config.toml
n_layer = 11
d_expert = 112
d_shared_expert = 0
moe_layers = [0, 1, 2, 3, 4, 5, 6, 7, 8, 9, 10]
norm = "rmsnorm"
tie_embeddings = false
batch_tokens = 65536
seq_len = 2048
Below are experts of layer 6 (counted from 0) of a mixture-of-experts language model. Rows are named router (the router's row for the expert) and show model dimensions 128-191. Each number is 128 + 32 x the weight over its row's rms, rounded and kept within 0 to 255. Numbers have three digits each.
After each expert's rows: a language model's description of what the expert responds to. This comes from a sample of Wikipedia text that the model never trained on.

# expert 38
router:142162128123161036082107097071072130130198155125108131161121126161102096098084138118085132103181090172104133077096106065111106071096127127083111101137089148112083161088161061150139112125116087
Final pieces of personal names, mostly foreign surnames in sports rosters and cast lists, such as -ić, -sson, -berg, -kov.

# expert 45
router:092191126087123060075147100024128169142169093104134139131143163089114128106139140104170141121183133201113126118079154134115160127138077100115095134137148128098119171099124121134087113120143053
Plural nouns and plural -s endings on common nouns, such as players, members, children, areas, thought-s, estate-s.

# expert 14
router:062138130103120145126139091131088128116181066144131078153138093129159181136126109106119082129113110129087137102186110155094128076111096106089127121145088140115158164049152118161130137191129094
Function words and role nouns in academic and political career biographies, such as as, of, the, appointed, deputy, assistant, professor.

# expert 5
router:115090162083148129131153118094126116148212086149082156197105100137109090104133093123121110114115099126088086052106108101096184133145105193126134108110188143182129141106100064200083118117099134
Prepositions starting place, time or part phrases, mostly in, of, at, on, near, during, as in located in, deposited in.

# expert 27
router:122150164097105100110094121118138114151189098082115105175120102131142115094099154129115088121141085150118135105170129115143212106101124143133131145161095123108102121115136133144151100187108121
Head nouns closing names of institutions and places, such as School, Church, Stadium, Airport, Museum, station, usually followed by a comma or of.

# expert 28
router:058115146088064127150136127107115140143158109048136109134116070100082106086085123063124096178154107132080126138146159108048142186076138175161125131159149114103097160143094112137072156172102161
Words and pieces inside multiword proper names of armies, units, churches, police and species, such as 7th Armoured Brigade, Air Force, Linden Police.

# expert 11
router:040108140053138120103144090156146094150149120115104147135113122150165118084156152092102145132094078173134089102160153067095140130153156161115174124119102143122169152101117115209083127157085127
Byte pieces of Chinese, Japanese, Thai, Arabic, Gujarati and cuneiform text, plus nearby romanizations and punctuation in foreign-name glosses.

# expert 56
router:158128146193163098098146124107124121141104109129084098129112102112179101054131095073104103164160162163106093133155135152022123132139175145117194147153126083153125119102051067090185126133129140
Month names starting dates, often after on or On, or after a dash in birth–death ranges, such as February 21.

# expert 60
router:084136130152150058156135111153127163154203131174110085119180160118175145075119139137075100130135102199147101105166052103102136147144093132080150097141101104133149141120114100135109129127102092
Units and figures in geography and statistics infoboxes, such as km, sq mi, kg, %, coordinate letters N and E.

# expert 57
router:116123168111134115075116121115126148155159106083121092125088152150118125103066165097089106063086088174174084136116090109142216090114163151142108106116084163170127137094096135155129115168155107
Auxiliary and modal verbs, negation and pronouns right after a subject, such as had, have, could, not, they, in narrative prose.

# expert 7
router:037133118147126105092120097099085136124159118096084087121129171137138099069143100135124104129091130146185123127184146092114130135139089169144144065157140115149130106066101094172179186150082107
Nationality, occupation and descriptor words after a name and comma in biographies and death lists, such as American, footballer, politician, actress.

# expert 21
router:122093114107078094087139078093165111201197140129091109212123123089129118085118085143115135138119081145158118098122128120094228118099137090091081144126134187115145138101130107149112108169087104
First pieces of capitalized names, titles and foreign or Latin words, such as La, Vi, Ja, Master(Chef), plus taxonomic endings like -icus.

# expert 59
router:086120164155120054104144138119120188094138139095150113146135061116160132118068121164143158125147122154157170090113133079093163117133099128113065082119086090124064135092119119126169160164122095
Competition and season terms in sports articles, tables and honours lists, such as Cup, League, Championship, UEFA, Division, season years.

# expert 34
router:122153197155102167067214146160132106137166119125109121182130150148114135098133102120144091165128124141109120086164132143064132087074170185121117129155116158147120158126135084131151135158079115
Adjectives and adjective-forming endings like -al, -ic, -ating, -ive, plus descriptive words such as social, strong, static.

# expert 20
router:125147159110168085091142137085084092118187115092105171177146087143103066088122159137108126098166105164100162099151096155131132141128137180121120097161128123143160122047117153154093146162146084
Final pieces or words of proper names in titles, tables and taxonomy lists, such as song titles, team names, species authorities, Linnaeus.

# expert 35
router:131183155125129060115097130076059184118152102155137192154121085144111166113144128153078106121119063103130071140129102114113197112164131185100136158149112176134112137112077116129099091171130106
Nouns for people and groups, plus surnames and name pieces after titles, such as women, children, users, citizens, Mr. Orr, Trump.

# expert 51
router:132155095111105074105139097108133097194152122108104154123114087085166178139085146127067126138113130169097118100152105087126142104109051169159160139111111162087163123079093056154114184140112115
Commas and closing brackets or quotes after a noun phrase or clause, such as England, Canada, 1806, plus name endings like Press, Records.

# expert 53
router:117117154114118072079131149122094161124165073163081086160154082123129193057135162165146119135076113183100135141165125096063145128103169132063128144136171120118073144108095134154189150164085082
Sport and career words in athlete and politician biographies, such as basketball, tennis, footballer, NFL, played, graduated, signed.

# expert 22
router:137084179191105058179122137112092119198151115117123150165094082116208099107131070165096163116087124133147125116173126095037115122120153126098077083199115118133130155057032154152102119154104039
Colons, pipes and words right before a value in infobox or table rows, such as Population:, Registered electors |, pressure of.

# expert 18
router:166131151069190071079103142113104138106168160137105108102017087090093125132159104107109117143148120144123084138150082131096157163070131186092144144157054163100105138103101134122076163138137125
Opening or middle fragments of rare proper names, codes and unusual words split into pieces, such as Weald, Fee, Ryo, CT.

# expert 13
router:120180110115095104118103084156142145132122111151109115149105127096167108117064131137082094065107099148113136097172108076130124160131145134109175133141074130107127163062099101188081121153114089
Closing parentheses, quote marks and braces ending titles, dates or team codes, such as 1974), (pen.), "Someone (2.0)".

# expert 33
router:110153202119185152110066104074070201144191096171090159144130158127111149091126157109076137107131144138188094088124054126143162082122091133112105118093106201159137149121129121172165109151127144
Possessive determiners its, their, his, the possessive 's, and pieces of website addresses after "Website:" such as com, www.

# expert 36
router:110194114087166155095172140077113171114133143143099149207118147105141113122087134128141087108102068149124159114071134128095148062048098117108103175153123177070089135072056112138114076094096140
Prepositions introducing agent, means or manner, especially by, with, under, via, without, using, according to.

# expert 63
router:099095177132090148093137040098135133161195133111121132190100121152093157142099145120059116143169146141197110130158054139084166083113094089071132091176102152160155125099127086159101128119110097
Single letters, apostrophes, accented or non-Latin characters and byte pieces inside song titles, foreign names and abbreviations, such as é, ו, 'll.

# expert 19
router:126066156178124117156134122126104152147172129158088139155098090158136120061107090116097115110164112107104185088126080109098102120135138127121173164140125144158138112125072164127096093114088137
Prepositions introducing locations, times or groups, such as in, of, during, throughout, often after nouns like part, member, settlement.

# expert 49
router:076127138148172134142110128147106132185153117103081159174078118105187135100090107125086151129071106148143146069111161057060141135085064122143157093145115121073134164050114122137114158153086124
Office, rank and family-role nouns before or after names, such as Governor, Minister, President, director, father, coach, Col.

# expert 10
router:105113138129081158109114084071062182119203124103114149189118128096112112115132067131113135083129131151125141072134132126098159134107134139062093084209110131159106134122099107209137104169126125
Word pieces inside non-English names and titles, plus "of" and "de" in proper-name titles, such as Body of Work, Club de Futbol, Olsztyn.

# expert 37
router:122156120158098111072104153112131107138133096102137206185155091129100166088125144138118133114115132113123136152127104088094196101079111137118142167152096105161106146134139112140132141156142111
Head nouns for organizations, systems, equipment and media, often before a plural s, such as engine, receptor, database, program, conference.

# expert 46
router:079158167071129121080157122129118163178108150126132145167121126089145118092136104090085081098121127146134067102089091038093137139101128120129098153182126107149098133089138078092083092107075132
Hyphens, en dashes, ampersands, slashes and "and" joining compound names or ranges, such as Frisian–Frankish, post-graduation, Al-Qadsiah.

# expert 31
router:105198150144128150096125123094143151090122066137172094159090049121106135105134128129121124135115124164168130115137103094111128117084068162118125123192165145103104175132084054129118095132098086
Words introducing what something is called or named, such as named, called, known as, takes its name, renamed, plus some list dashes.